config.yaml
num_hidden_layers: 11
moe_layers: [1, 2, 3, 4, 5, 6, 7, 8, 9, 10]
normalize_top_k: true
balance_loss: 0.00365
router_cosine_scale: 20.0
lr_router: 0.000441
norm_eps: 1e-05
rope_theta: 1000000.0
attn_scale: 0.125
init: "normal"
init_std_qkv: 0.0669
schedule: "wsd"
train_tokens: 539800000
dataset: "wikipedia_en"
Below are experts of layer 4 (counted from 0) of a mixture-of-experts language model. Rows are named router (the router's row for the expert), down (a neuron's output weights, with its number) and show model dimensions 0-223. Each number is 50 + 15 x the weight over its row's rms, rounded and kept within 0 to 99.
After each expert's rows: a language model's description of what the expert responds to. This comes from a sample of Wikipedia text that the model never trained on.

# expert 6
router:39 52 52 34 48 63 53 93 57 51 48 55 59 66 27 37 51 52 48 55 26 17 62 43 34 43 33 42 32 71 56 39 42 46 34 76 43 19 34 32 53 56 50 40 45 67 48 48 46 37 48 44 50 10 46 69 71 55 66 69 60 20 44 73 42 46 41 65 53 50 51 67 47 67 39 62 55 32 64 38 59 60 73 70 71 71 89 37 47 38 52 50 38 51 76 48 82 71 38 39 38 34 82 40 28 39 33 36 67 36 51 19 35 32 37 57 64 74 44 48 42 47 42 70 43 44 21 75 40 47 27 49 36 61 63 49 41 47 42 60 71 41 44 39 52 47 64 69 72 34 69 35 44 66 39 30 70 60 47 63 33 74 38 63 77 68 65 40 36 42 53 36 57 37 41 64 26 70 51 76 23 58 51 42 49 42 31 59 54 78 46 48 73 36 71 59 60 32 53 65 46 43 42 68 65 66 65 46 79 61 44 45 67 71 69 62 51 50 58 64 26 72 45 61
down0:84 57 74 22 44 80 83 64 34 54 29 58 71 25 50 41 40 47 33 60 52 44 49 46 44 44 34 32 59 45 45 52 49 75 64 20 52 35 64 27 36 30 37 50 52 28 53 60 50 65 62 66 32 49 41 32 14 52 47 75 43 68 53 60 38 65 25 58 63 61 59 49 62 47 42 80 21 47 28 40 43 50 50 81 46 36 42 60 58 60 38 62 42 60 55 37 77 40 50 51 51 37 34 40 29 43 32 75 59 60 52 58 53 58 48 66 64 66 54 29 69 40 65 60 89 53 20 59 30 54 53 79 50 54 45 76 63 40 57 41 66 42 34 74 41 65 54 52 72 39 39 21 52 44 24 72 42 51 61 79 61 93 52 52 47 62 42 24 67 39 47 71 27 55 68 30 61 19 50 57 37 55 42 72 53 53 57 26 50 36 53 66 53 49 51 51 56 36 41 43 34 55 69 48 55 51 50 54 50 56 44 51 53 68 54 29 30 32 75 66 74 67 20 46
down1:71 66 34 62 56 56 21 69 43 51 49 46 68 34 72 31 56 34 54 51 47 39 44 39 63 64 48 43 64 62 35 46 44 34 39 60 61 38 45 56 46 16 58 47 51 59 29 23 69 41 28 22 40 40 64 31 44 51 85 30 75 68 51 71 28 44 41 69 18 70 52 14 39 52 25 43 72 33 36 76 66 65 49 57 65 57 47 67 64 60 45 60 84 31 35 27 39 61 63 69 66 25 32 45 59 34 54 79 49 69 51 46 73 54 23 59 45 32 49 47 40 31 31 58 56 73 38 53 48 68 41 57 47 26 34 34 41 51 43 39 20 63 55 68 42 71 41 56 63 46 61 36 46 39 70 41 48 66 53 54 57 35 68 34 43 35 54 34 63 50 61 56 29 45 88 66 55 75 41 51 44 62 42 10 31 46 64 64 62 39 51 28 51 55 44 60 29 53 49 39 55 48 45 49 52 62 38 44 55 36 49 23 61 65 49 69 04 54 72 60 30 52 65 46
Description: Word-final suffixes, mostly plural s, also es, ing, ers, as in 1960s, Partners, telling, plus sentence-opening There/They.

# expert 41
router:56 59 32 49 55 62 40 39 69 52 42 54 57 64 32 60 53 55 56 54 51 28 65 62 79 50 49 51 50 57 63 65 45 55 39 66 19 01 22 31 40 60 49 54 50 57 49 36 47 55 39 34 42 34 40 53 32 51 19 43 62 70 80 66 50 48 67 60 90 56 50 56 35 54 76 48 46 31 54 59 55 85 66 70 49 73 71 43 69 48 47 83 48 43 41 69 54 69 68 39 51 84 67 56 52 40 58 31 60 40 55 59 50 48 29 58 51 57 14 22 49 50 66 64 79 64 29 43 40 35 35 36 48 34 55 25 74 57 36 56 38 42 11 25 65 76 47 54 55 30 67 55 57 44 17 31 46 49 33 60 36 29 48 45 53 70 42 49 24 60 52 49 57 83 42 75 46 39 66 44 56 93 64 48 46 39 64 42 58 52 53 47 35 37 61 48 48 38 55 51 36 50 47 41 58 46 67 48 75 53 57 51 60 40 48 50 52 61 47 83 74 80 57 23
down0:48 47 55 45 46 67 39 69 37 42 79 55 53 47 79 60 45 58 71 66 49 29 45 75 69 79 55 42 29 54 44 64 61 55 62 26 54 40 41 44 36 71 43 53 69 45 28 40 60 77 69 76 40 54 49 11 41 73 50 67 58 33 23 41 60 57 58 23 44 41 56 66 28 19 53 59 42 32 38 57 17 43 57 64 59 56 69 34 77 41 65 45 66 60 41 64 44 48 41 39 30 77 32 67 56 48 56 61 67 45 29 58 48 60 62 65 62 52 34 39 39 42 76 48 54 23 56 35 58 45 70 59 25 51 70 57 40 51 67 48 64 26 12 42 33 32 41 83 33 38 75 63 93 34 70 37 42 68 48 82 47 42 36 64 33 53 30 51 56 48 53 53 53 52 37 39 62 61 72 39 63 80 70 49 49 62 54 42 49 42 44 52 30 49 58 55 60 54 57 56 51 31 38 45 49 97 57 42 23 53 50 24 42 59 43 52 62 75 24 54 51 48 46 40
down1:52 59 53 48 43 47 60 67 39 52 60 59 52 47 66 42 33 59 64 44 29 75 62 46 66 54 60 54 36 19 78 54 19 49 12 51 71 43 35 62 24 36 58 36 62 59 54 45 63 49 61 42 74 60 77 57 58 47 60 64 42 61 47 34 74 54 52 58 17 55 38 23 45 35 22 49 38 30 39 61 54 38 38 62 52 63 49 47 38 32 58 52 57 57 48 28 53 58 72 58 80 70 56 35 43 62 67 67 52 33 79 28 17 73 56 87 65 50 08 60 36 59 45 51 60 57 46 43 52 28 36 60 60 38 37 51 64 59 47 49 49 40 41 71 42 35 48 44 65 82 51 54 40 60 54 40 53 32 36 38 46 51 59 36 47 59 51 76 60 58 65 40 33 30 27 42 62 55 47 41 64 63 70 57 35 43 09 85 37 55 15 65 43 50 62 81 50 66 66 49 09 56 57 40 29 39 72 60 61 30 42 58 54 71 66 77 35 32 50 49 53 53 59 32
Description: Forms of be and have plus not, also, more, less after pronouns or to, as in it was, to be, has been.

# expert 32
router:53 49 58 38 50 51 56 83 64 49 40 60 62 44 34 53 47 60 58 58 03 32 60 56 51 89 58 56 32 68 51 53 72 57 47 55 68 18 44 59 48 75 57 49 20 62 55 45 58 56 48 27 46 49 53 54 42 72 47 62 53 41 69 63 51 30 67 71 47 62 48 79 56 57 44 47 46 50 72 42 66 73 77 65 56 81 65 52 51 41 44 73 54 59 47 71 70 72 46 50 47 47 50 45 38 51 43 41 52 57 61 31 51 61 24 57 69 52 57 51 61 31 44 71 57 70 42 88 46 45 61 35 42 56 70 50 28 58 32 55 82 55 35 57 81 68 58 46 75 48 73 14 46 67 48 33 81 47 15 63 25 81 52 51 55 69 52 41 32 21 63 34 52 56 34 57 50 44 67 69 37 48 62 35 49 53 44 55 42 89 68 43 72 32 65 67 61 19 51 53 30 36 50 45 46 38 52 35 69 47 51 46 59 54 86 70 29 63 64 70 48 66 57 60
down0:66 52 48 29 29 50 76 43 28 81 38 45 62 35 34 49 75 59 48 50 45 62 55 44 50 64 39 52 56 45 31 58 55 76 78 48 56 44 46 51 24 31 20 51 69 38 58 47 74 43 75 52 47 49 65 73 61 36 28 45 37 62 51 44 35 79 21 62 60 59 58 52 71 62 53 48 45 36 52 43 17 61 55 40 60 47 62 84 38 57 51 67 65 69 50 50 43 21 40 47 53 28 60 28 14 41 70 46 27 50 63 42 64 41 72 51 44 29 69 59 51 58 57 34 41 64 46 50 50 42 51 67 11 55 43 94 77 45 63 82 30 54 49 73 42 30 51 56 48 66 63 57 67 67 45 37 69 52 36 21 66 44 54 64 23 34 59 37 47 58 45 53 57 44 63 71 57 49 37 44 28 46 46 58 93 50 43 54 61 60 45 70 37 35 49 38 36 67 31 44 43 35 18 56 40 76 69 62 57 47 41 38 21 54 77 70 32 59 42 59 62 35 47 42
down1:63 72 64 46 27 49 66 56 57 41 96 34 61 63 25 38 70 52 64 48 48 38 71 57 34 62 24 37 48 35 62 35 45 53 44 46 65 74 26 55 50 55 72 27 45 46 49 69 45 56 48 45 54 44 59 50 46 56 46 55 47 36 58 19 47 41 72 44 61 53 44 59 53 31 39 28 36 28 53 30 33 54 46 56 39 51 64 27 55 74 52 40 69 48 57 54 47 50 55 41 45 39 41 30 64 77 65 49 57 17 75 49 53 63 55 20 54 62 51 49 14 59 50 63 42 50 51 40 68 53 48 58 21 49 52 51 12 74 63 56 53 52 33 67 71 68 63 55 14 35 58 73 49 41 58 49 40 27 62 45 63 35 18 39 90 32 50 55 54 46 31 62 57 28 80 36 51 37 56 47 30 48 48 58 51 60 55 83 46 40 46 44 76 69 50 60 38 60 25 58 65 23 66 37 40 38 78 49 66 71 20 23 79 65 51 52 38 17 39 53 64 53 58 72
Description: Plural s and es at the end of nouns, such as horses, jobs, depots, endeavours, plus work, works, books, songs.

# expert 43
router:64 55 23 49 15 54 41 66 36 48 53 48 44 51 35 51 39 49 63 33 41 42 56 40 58 61 52 57 50 66 54 68 34 52 27 63 63 43 51 32 60 30 55 45 67 70 49 53 57 68 61 65 60 36 49 43 47 43 23 24 57 58 54 68 62 38 41 68 28 28 17 75 37 64 55 59 66 55 39 39 48 69 68 59 55 63 82 46 56 48 52 67 53 46 34 57 79 57 56 64 30 48 73 41 28 40 31 39 71 49 61 13 64 56 44 55 15 66 51 41 61 61 43 36 41 18 39 58 36 40 50 37 70 34 61 43 63 55 57 40 54 35 36 60 43 68 39 78 73 53 51 44 42 40 43 23 59 61 63 42 52 52 83 41 74 65 67 64 48 70 41 29 30 36 54 37 48 62 59 73 62 68 60 36 61 50 15 49 60 82 67 59 42 65 54 25 44 39 58 37 30 63 53 27 42 70 67 33 62 45 97 72 62 29 65 44 76 38 23 48 74 47 24 70
down0:64 36 43 71 61 50 45 31 51 70 53 33 39 75 23 21 67 41 54 76 48 66 66 28 63 55 48 49 28 74 27 40 38 21 59 62 31 42 45 63 39 70 64 43 66 28 40 54 57 55 58 56 46 78 49 29 49 28 78 62 57 46 31 43 27 52 36 67 78 66 36 31 64 58 33 49 51 54 49 43 32 55 62 47 28 41 30 30 63 77 63 71 04 66 49 37 52 40 53 18 62 48 75 73 71 27 40 64 57 40 51 59 38 59 73 51 65 70 29 40 40 41 54 50 53 66 69 23 41 57 34 57 53 40 75 46 45 72 38 26 77 53 34 83 71 22 47 43 19 24 65 59 25 49 73 46 35 29 42 54 68 47 33 71 53 83 38 46 61 58 34 63 55 49 28 36 62 43 53 42 57 53 40 53 51 47 49 62 54 61 48 36 54 36 37 62 52 41 32 50 67 45 29 40 54 66 44 70 46 53 67 43 39 33 62 60 44 53 42 42 60 60 32 39
down1:55 46 49 55 38 32 50 47 59 62 24 61 59 56 01 81 61 57 52 71 47 29 48 47 46 86 22 46 36 50 32 48 48 53 48 48 90 72 57 67 43 45 59 55 34 60 45 34 61 52 33 33 65 49 82 67 53 45 61 57 76 64 75 47 24 52 61 20 54 58 51 28 45 98 29 35 56 42 55 44 52 48 43 53 65 54 49 63 54 46 49 35 32 59 45 67 66 41 40 75 42 50 61 64 54 41 27 76 56 49 45 48 37 68 57 95 55 57 63 66 69 53 55 66 37 65 62 39 52 51 44 76 50 65 37 50 52 48 70 68 65 82 32 73 46 56 66 64 65 47 67 59 58 64 21 58 44 47 51 40 33 43 56 45 39 49 55 68 57 83 26 45 57 44 54 49 63 30 42 70 49 32 31 37 44 44 11 75 70 30 56 32 79 61 52 38 56 36 39 18 60 55 38 57 55 45 55 22 61 42 65 29 39 44 72 48 49 55 46 65 64 71 53 38
Description: Final word pieces and head nouns ending a phrase, like -ium, -ing, -ation, Center, plant, Group, guitar, often before commas.

# expert 40
router:67 57 40 43 45 56 52 46 43 58 27 33 42 51 29 33 41 51 64 28 53 35 32 11 48 76 46 20 87 57 56 41 52 75 58 54 46 54 35 43 46 43 52 40 55 59 34 57 63 48 21 44 53 38 35 60 44 29 47 45 58 62 91 52 65 64 59 54 27 52 55 69 21 58 47 57 47 40 77 48 57 40 48 74 71 48 47 34 66 18 56 75 54 70 65 62 64 52 50 53 61 53 66 68 52 45 30 07 65 44 78 29 64 72 35 51 27 56 58 52 41 60 60 59 55 48 41 60 53 43 34 21 74 39 70 37 55 64 39 52 38 48 57 66 52 41 42 32 41 33 63 48 39 44 35 40 88 48 53 62 35 55 78 51 52 69 51 41 24 54 55 31 03 42 45 68 57 58 62 64 31 74 56 34 46 27 73 43 26 58 51 23 53 56 62 45 68 26 49 69 37 42 54 32 27 53 50 56 63 45 53 51 40 54 57 50 40 84 05 66 38 60 49 40
down0:50 55 33 45 45 66 64 50 37 56 41 60 59 52 59 61 38 48 56 46 79 56 39 99 39 35 30 64 45 72 34 44 32 68 30 32 34 53 21 48 51 50 35 47 52 37 51 62 55 78 74 33 46 68 11 48 55 74 54 34 54 56 49 53 51 62 58 59 76 23 79 52 37 42 39 49 66 07 48 33 54 31 43 46 18 75 60 43 68 72 74 56 46 09 40 33 87 43 48 24 58 62 79 63 55 42 65 38 41 60 72 45 60 30 34 58 69 41 47 81 43 66 64 40 28 72 32 49 57 29 54 49 46 51 53 27 66 50 41 66 22 34 62 56 43 53 33 54 41 63 66 54 51 66 49 82 58 46 75 59 36 44 51 37 55 73 61 60 69 41 62 44 22 68 43 56 57 41 37 32 68 67 33 55 26 48 53 56 45 44 55 54 45 33 32 67 63 51 31 66 37 66 53 37 54 61 39 54 43 59 39 56 51 60 29 49 61 48 61 35 56 75 65 66
down1:49 56 52 70 10 42 47 46 66 48 89 66 38 37 51 54 57 55 62 50 63 55 47 45 76 41 67 55 11 44 49 61 51 44 67 49 41 93 53 44 36 43 36 55 27 49 65 49 55 59 61 46 64 58 52 71 42 35 56 63 41 23 66 41 27 20 52 37 44 51 70 72 54 28 44 47 69 21 58 49 47 69 57 26 35 32 49 49 42 58 81 42 44 17 69 54 27 66 57 46 42 53 66 24 43 59 54 40 51 43 79 67 45 72 49 22 46 80 32 37 29 45 47 36 61 48 47 27 60 58 50 68 51 42 47 57 67 53 85 38 30 52 54 72 68 58 61 36 53 57 50 21 48 38 57 75 54 76 52 59 61 60 42 31 52 54 85 23 21 48 27 72 64 15 52 55 39 52 56 52 50 46 30 35 52 46 46 43 55 50 51 49 37 48 49 37 53 68 58 55 36 86 36 76 59 49 52 42 67 41 42 55 67 82 49 71 26 74 41 46 43 27 41 59
Description: Em and en dashes, hyphens and line breaks in tables and lists, plus mid-word pieces like w in Jaws and Thai-script characters.

# expert 24
router:61 63 12 42 30 77 43 73 75 69 31 56 37 75 32 41 54 57 39 51 27 52 55 46 46 71 59 68 29 42 55 45 42 54 44 53 45 43 38 38 43 48 52 36 36 60 77 23 56 52 48 32 00 49 62 69 44 59 13 33 72 56 50 52 46 28 25 66 42 62 30 67 40 64 42 42 64 38 55 44 39 30 65 51 46 62 60 54 44 16 35 54 36 50 62 59 44 53 56 76 48 45 79 51 13 35 61 47 60 65 46 29 61 57 52 57 42 82 47 39 40 58 63 56 67 68 34 72 24 30 43 36 59 22 48 49 42 52 24 57 68 29 34 43 55 49 52 48 53 36 38 40 30 46 38 43 83 47 13 40 34 48 67 39 43 66 50 15 42 41 46 43 37 69 41 74 42 47 51 49 30 57 56 06 51 39 46 45 49 52 40 47 73 61 56 60 57 24 46 52 45 35 53 39 60 59 69 38 52 58 57 81 48 47 40 69 45 53 24 51 77 77 55 36
down0:19 43 54 31 32 53 56 47 25 35 42 44 67 55 75 55 59 43 86 60 41 51 56 40 36 51 39 42 71 66 16 45 62 46 58 75 65 55 49 47 38 44 52 35 55 30 42 62 35 28 46 37 21 45 38 49 48 55 58 41 53 33 47 27 35 66 54 29 69 48 30 57 66 28 56 23 60 44 57 24 32 56 62 54 43 35 72 48 43 62 58 30 17 28 31 40 47 72 62 48 65 74 77 70 35 20 65 59 38 51 54 75 43 53 51 72 73 56 61 48 41 48 49 53 56 44 87 42 47 44 55 74 35 49 58 52 32 32 73 66 72 63 69 79 59 56 56 20 46 65 47 68 50 59 29 43 69 75 38 53 72 56 41 44 54 60 39 51 46 48 88 33 53 42 44 43 58 36 61 19 62 36 56 29 61 62 43 70 32 45 66 43 26 49 53 67 27 54 32 25 54 59 41 44 49 58 46 30 62 63 26 53 14 44 33 42 41 48 52 73 71 53 87 61
down1:47 73 64 49 43 27 37 70 40 40 42 58 47 62 45 33 52 52 67 53 21 44 61 55 51 38 29 29 41 30 62 54 45 17 72 34 73 38 47 60 55 45 47 53 65 37 45 55 42 29 66 63 43 64 45 70 50 28 45 27 74 38 44 04 69 56 21 59 30 53 48 55 41 37 41 54 57 50 52 68 77 51 31 94 68 40 51 45 47 40 51 32 50 42 63 51 49 59 32 54 68 71 84 62 42 31 63 36 62 38 32 37 43 46 48 73 44 45 52 64 63 50 13 49 45 76 53 59 18 60 41 53 44 64 29 66 04 49 44 57 55 58 65 49 40 35 43 16 41 68 11 45 70 53 27 41 48 64 53 46 57 53 48 33 48 43 61 57 57 39 44 75 53 32 47 39 39 62 57 47 31 59 51 46 44 36 60 59 57 64 76 56 52 53 41 67 42 72 57 59 65 46 31 33 74 57 41 24 64 63 51 60 12 26 72 43 51 83 84 40 45 47 37 44
Description: Bare space tokens between words or before numbers, plus the piece ub inside words like double and çubukçu.

# expert 22
router:62 50 39 66 46 66 54 53 42 82 45 30 34 64 48 38 80 43 48 30 58 42 50 63 37 58 62 56 59 57 54 52 42 91 44 66 50 34 63 67 47 48 65 57 55 42 44 62 83 65 19 21 26 16 28 47 51 62 37 34 53 52 66 59 42 48 29 56 84 72 31 60 50 65 65 49 65 51 41 43 26 40 58 71 59 52 71 59 29 52 21 60 50 56 53 51 67 36 46 66 37 43 72 34 32 39 41 44 59 52 55 34 31 45 50 57 34 47 63 33 69 58 45 63 72 52 37 61 43 34 47 49 49 32 54 13 75 46 51 42 68 43 59 56 42 44 50 36 75 47 57 12 48 35 24 59 70 68 65 57 27 45 70 43 88 65 62 28 56 42 70 34 44 45 63 38 50 72 54 73 59 58 79 21 58 56 48 50 33 65 46 57 72 52 52 73 47 45 49 50 39 31 88 43 46 35 49 32 83 53 46 50 44 32 83 84 39 60 43 50 67 60 51 33
down0:49 58 47 72 51 55 40 45 30 66 64 57 70 37 15 61 40 66 55 45 40 45 57 59 56 38 57 33 62 48 38 62 47 14 63 54 56 97 33 55 54 32 37 44 44 57 68 56 75 49 39 44 62 35 36 58 50 58 48 28 47 74 59 42 64 44 58 66 27 37 99 34 64 84 51 62 55 52 71 48 42 92 59 64 47 26 26 39 55 36 48 61 58 50 37 62 45 57 42 65 64 36 53 61 49 54 47 43 46 38 65 43 47 49 68 46 56 35 44 67 64 56 59 54 50 75 25 55 57 52 48 48 47 46 26 63 44 21 56 57 61 44 48 56 25 87 37 73 55 51 40 49 41 43 46 67 61 77 53 09 60 20 80 48 38 43 51 53 50 24 61 88 21 65 76 43 46 59 69 45 42 69 37 50 45 61 28 41 63 57 39 49 23 77 25 30 61 55 49 48 69 42 56 46 64 64 37 53 37 50 45 67 54 57 35 08 27 60 50 46 60 63 44 46
down1:47 43 45 56 64 55 42 49 49 45 56 62 44 73 49 70 20 51 60 44 50 63 70 21 45 45 72 61 91 64 52 41 35 67 33 34 44 59 33 33 44 66 61 68 68 17 55 20 30 53 48 56 50 71 76 64 59 52 35 34 56 57 24 42 37 44 51 45 44 41 54 45 53 52 74 50 61 52 17 47 44 51 31 28 72 54 57 49 60 62 58 69 38 47 63 63 57 18 50 44 40 60 39 53 65 24 54 26 22 66 46 56 40 59 57 49 53 60 37 23 45 24 56 53 44 57 67 44 52 48 53 33 29 80 33 41 56 42 44 50 21 58 45 69 75 51 28 53 62 54 56 66 65 31 10 36 88 29 94 49 54 37 80 45 69 57 62 28 26 52 46 48 62 38 49 74 72 61 62 59 62 70 58 59 49 32 40 59 40 20 46 43 62 72 40 50 55 50 42 45 45 43 76 58 42 47 71 49 42 37 59 08 47 51 57 44 50 54 64 69 56 20 21 41
Description: Words like known, such, described, portrayed after in or as, plus middle pieces of common words (imbalances, embarked, proximity).

# expert 59
router:65 69 16 59 44 63 42 55 56 70 48 53 43 54 29 36 53 63 52 13 45 15 50 30 51 85 56 44 30 42 58 61 41 46 31 56 51 30 54 56 54 24 33 52 55 77 64 49 65 62 37 05 41 46 54 53 50 49 23 27 44 56 38 66 52 31 44 55 50 39 10 59 11 76 51 45 66 55 39 72 34 55 66 46 66 40 91 69 34 28 44 48 52 62 52 80 64 45 63 66 47 46 46 23 24 68 60 43 62 73 27 46 84 59 41 56 60 62 32 11 36 38 42 54 35 24 58 44 33 43 59 53 65 47 50 47 52 53 36 40 50 50 08 39 59 63 42 65 60 55 50 38 38 51 35 56 77 62 48 44 51 39 55 73 70 59 60 33 37 74 39 32 43 59 55 61 52 64 41 59 61 57 57 15 57 31 47 52 65 61 49 17 52 40 49 28 71 44 62 40 21 49 53 45 30 41 50 52 54 71 61 50 55 42 72 54 46 58 36 64 51 49 41 52
down0:51 21 53 58 52 55 33 63 56 35 62 44 46 40 50 63 23 53 63 43 30 31 30 57 58 63 69 39 57 40 56 54 38 60 38 72 56 41 55 31 52 37 45 58 60 46 31 11 48 64 66 60 35 67 60 50 54 37 34 45 77 52 53 48 47 62 50 48 34 45 65 50 52 28 62 59 35 34 45 71 60 44 47 57 58 46 36 32 34 59 18 42 74 52 55 36 61 54 28 71 94 71 66 62 77 45 44 46 72 39 49 41 35 39 56 39 42 56 26 44 89 75 42 40 17 50 49 53 55 51 19 45 48 58 86 68 60 57 54 43 38 83 39 69 55 48 35 24 29 56 40 22 43 61 54 54 58 62 44 71 32 81 59 14 53 41 58 30 53 65 15 58 59 73 34 59 64 42 54 64 52 46 28 50 37 81 68 53 33 68 49 36 34 37 36 63 63 61 66 73 43 40 67 63 79 42 76 51 39 70 34 59 46 42 75 41 35 37 44 69 74 63 48 46
down1:55 71 41 46 51 56 53 86 65 33 24 80 58 76 42 20 68 64 53 60 56 40 45 62 50 50 55 66 54 55 75 23 65 12 37 33 26 56 46 55 45 68 67 51 65 60 45 77 51 71 14 14 64 32 36 42 30 67 50 50 65 68 64 40 47 42 66 73 69 37 18 60 44 72 16 49 65 33 61 44 60 47 65 54 78 26 20 50 54 64 53 35 55 52 44 70 55 36 42 67 51 64 61 58 51 66 65 63 57 70 25 56 59 42 92 56 61 65 39 50 29 58 45 53 50 35 34 15 61 40 69 66 36 64 63 49 33 52 42 36 53 44 37 53 41 42 62 65 58 60 57 19 59 45 53 65 56 54 59 79 38 41 64 34 42 65 42 46 73 69 48 35 77 36 42 55 32 30 64 63 56 62 41 67 57 32 61 48 72 69 54 60 35 51 67 76 50 56 50 37 37 54 34 50 48 44 57 50 53 70 64 43 54 42 39 33 56 28 58 29 30 57 64 64
Description: Final nouns of organization, award and technical names such as School, Engineering, Records, Award, Corporation, security, plus Roman II and spaces.

# expert 4
router:48 47 36 47 59 53 40 63 46 40 83 65 49 65 43 46 53 52 47 30 27 40 66 29 32 80 53 65 53 27 61 55 37 54 51 75 44 46 36 38 69 52 69 44 70 39 53 50 62 49 60 53 51 35 45 43 63 49 48 38 42 67 60 54 61 55 38 70 23 52 54 71 37 63 40 49 83 58 59 44 41 79 60 75 73 65 56 43 35 41 23 69 39 74 50 99 75 49 56 52 39 90 64 27 50 48 25 22 45 44 55 41 27 55 33 51 43 59 44 47 55 66 48 64 37 21 46 38 42 47 44 35 39 29 30 32 47 46 41 38 45 46 46 46 51 68 42 35 81 38 59 51 60 47 34 54 66 48 52 20 21 68 69 48 78 56 48 50 13 62 31 48 36 20 35 42 44 62 49 56 44 40 47 24 46 47 72 35 37 54 50 46 89 72 52 57 63 15 53 63 62 49 62 46 51 40 49 67 93 72 59 43 63 57 25 50 32 40 50 47 44 89 46 42
down0:65 54 57 58 74 78 52 67 46 53 28 38 57 37 54 40 52 78 60 40 67 31 45 55 51 49 62 68 39 72 83 51 37 37 59 36 60 25 40 47 36 92 53 37 30 58 55 44 42 64 73 46 39 51 59 37 45 69 25 47 48 78 34 79 18 36 63 42 48 45 56 55 43 36 42 54 27 30 16 73 60 55 48 52 53 51 64 49 60 59 61 37 72 53 47 55 59 40 60 68 48 38 61 67 87 44 50 29 66 41 38 67 83 66 57 48 47 71 50 39 56 51 54 27 52 20 42 57 44 15 53 67 76 46 38 57 34 88 61 47 35 25 43 39 66 64 25 59 69 39 53 48 53 64 56 39 49 79 63 61 56 60 32 49 33 51 30 61 46 37 61 35 65 53 41 57 53 69 78 39 44 37 36 37 28 65 64 43 27 62 39 66 28 21 64 59 46 41 50 65 39 47 46 62 26 76 64 52 37 36 51 51 29 23 69 42 68 33 30 66 46 44 26 68
down1:58 55 63 38 55 33 42 28 65 60 55 65 72 69 52 65 48 38 34 50 66 73 67 65 80 68 17 58 50 22 31 30 55 66 49 43 59 52 61 74 38 34 60 46 44 50 75 49 50 49 40 49 64 50 51 51 63 44 44 55 59 37 55 52 40 54 51 60 70 49 74 48 82 61 77 73 60 61 82 41 69 42 55 62 47 23 40 47 63 49 64 83 53 21 65 52 63 57 38 66 46 74 35 48 36 30 50 50 72 55 39 35 33 94 34 24 57 28 39 49 37 44 51 53 62 53 53 28 40 29 32 36 32 68 40 69 59 40 58 45 43 25 57 34 67 46 48 28 29 62 46 61 61 47 57 63 45 46 88 30 49 59 51 34 64 56 62 59 12 32 60 66 37 51 79 44 57 72 40 52 59 51 58 37 41 49 43 59 41 37 36 49 39 30 58 50 36 89 69 35 63 43 56 52 21 76 53 40 50 47 55 16 49 69 90 56 54 42 57 63 45 54 80 34
Description: Hyphen bullets opening list lines and the first cell of table rows, as in "- Bode", "| 2007"; also past-tense verbs like served, hired.

# expert 5
router:62 72 43 51 55 81 46 54 69 61 60 61 43 43 21 51 61 42 78 32 48 04 58 15 37 68 35 48 78 67 41 38 55 34 45 80 43 50 40 56 68 39 29 20 69 57 45 31 44 51 65 58 39 58 35 67 55 33 38 63 63 33 51 58 71 61 40 58 52 51 18 73 50 76 42 67 49 36 53 53 34 42 64 60 46 33 54 46 42 47 64 48 30 56 40 60 78 74 66 47 42 44 67 23 48 52 48 23 46 46 71 36 65 53 50 64 39 61 47 28 62 51 61 47 74 25 58 64 46 38 41 46 38 40 32 41 74 53 42 48 79 54 26 52 53 48 53 46 57 23 49 41 58 51 38 47 41 46 54 22 32 48 78 44 61 71 61 25 33 72 62 27 51 65 47 64 51 90 62 81 25 47 23 35 57 18 32 54 60 75 43 45 43 62 49 51 52 49 51 66 22 26 42 58 40 59 31 38 57 48 79 39 51 81 64 52 39 52 41 58 64 48 23 51
down0:58 57 45 19 53 42 62 24 72 31 58 35 53 56 30 49 62 64 54 53 34 49 33 49 50 70 56 62 50 61 54 85 35 25 66 52 45 33 42 51 59 43 60 70 57 37 38 38 36 47 06 51 48 61 46 57 61 69 43 38 43 63 57 72 53 16 38 61 53 41 76 53 58 37 51 45 72 71 50 43 66 60 33 31 44 63 46 52 62 76 38 43 26 34 53 42 79 37 57 52 33 62 59 30 66 68 43 40 55 59 37 24 57 57 40 58 34 31 33 34 35 70 31 46 42 28 51 55 71 58 66 87 40 51 53 43 08 66 49 31 28 27 38 35 26 78 41 53 64 67 71 26 34 57 56 68 70 45 67 51 49 34 47 53 47 21 52 56 46 69 72 57 72 52 61 42 43 51 66 57 36 71 42 81 80 45 43 60 64 49 63 43 73 59 58 35 63 30 46 57 09 41 56 47 51 47 18 39 33 74 53 49 58 70 63 42 56 47 45 34 55 38 47 78
down1:40 29 65 65 54 64 61 65 52 47 59 67 62 81 40 47 24 71 47 32 46 61 50 23 51 48 23 50 38 69 51 53 83 60 40 44 47 51 46 38 46 69 49 46 74 39 75 05 69 70 59 59 47 42 33 52 53 47 73 35 34 52 42 65 72 51 55 50 52 36 50 65 59 52 37 78 62 66 54 40 54 63 57 56 34 55 51 80 18 40 47 33 54 52 44 54 47 14 57 42 49 36 24 36 29 27 71 43 19 53 63 68 70 63 43 16 60 65 73 70 58 35 48 48 38 57 57 53 43 74 60 53 44 51 56 40 53 24 35 48 46 47 51 35 59 67 29 35 59 56 41 65 57 14 70 51 29 63 44 68 56 58 46 42 71 46 40 55 61 58 48 31 45 49 53 51 49 67 70 28 43 65 56 76 48 53 59 55 54 33 52 54 31 61 15 28 42 78 34 69 55 48 66 50 38 02 62 76 51 47 59 63 76 39 48 73 39 48 39 34 20 68 54 79
Description: Suffix ing inside words (Amazing, flaming) plus first words of proper names and titles like New, Battle, Chinese, Television.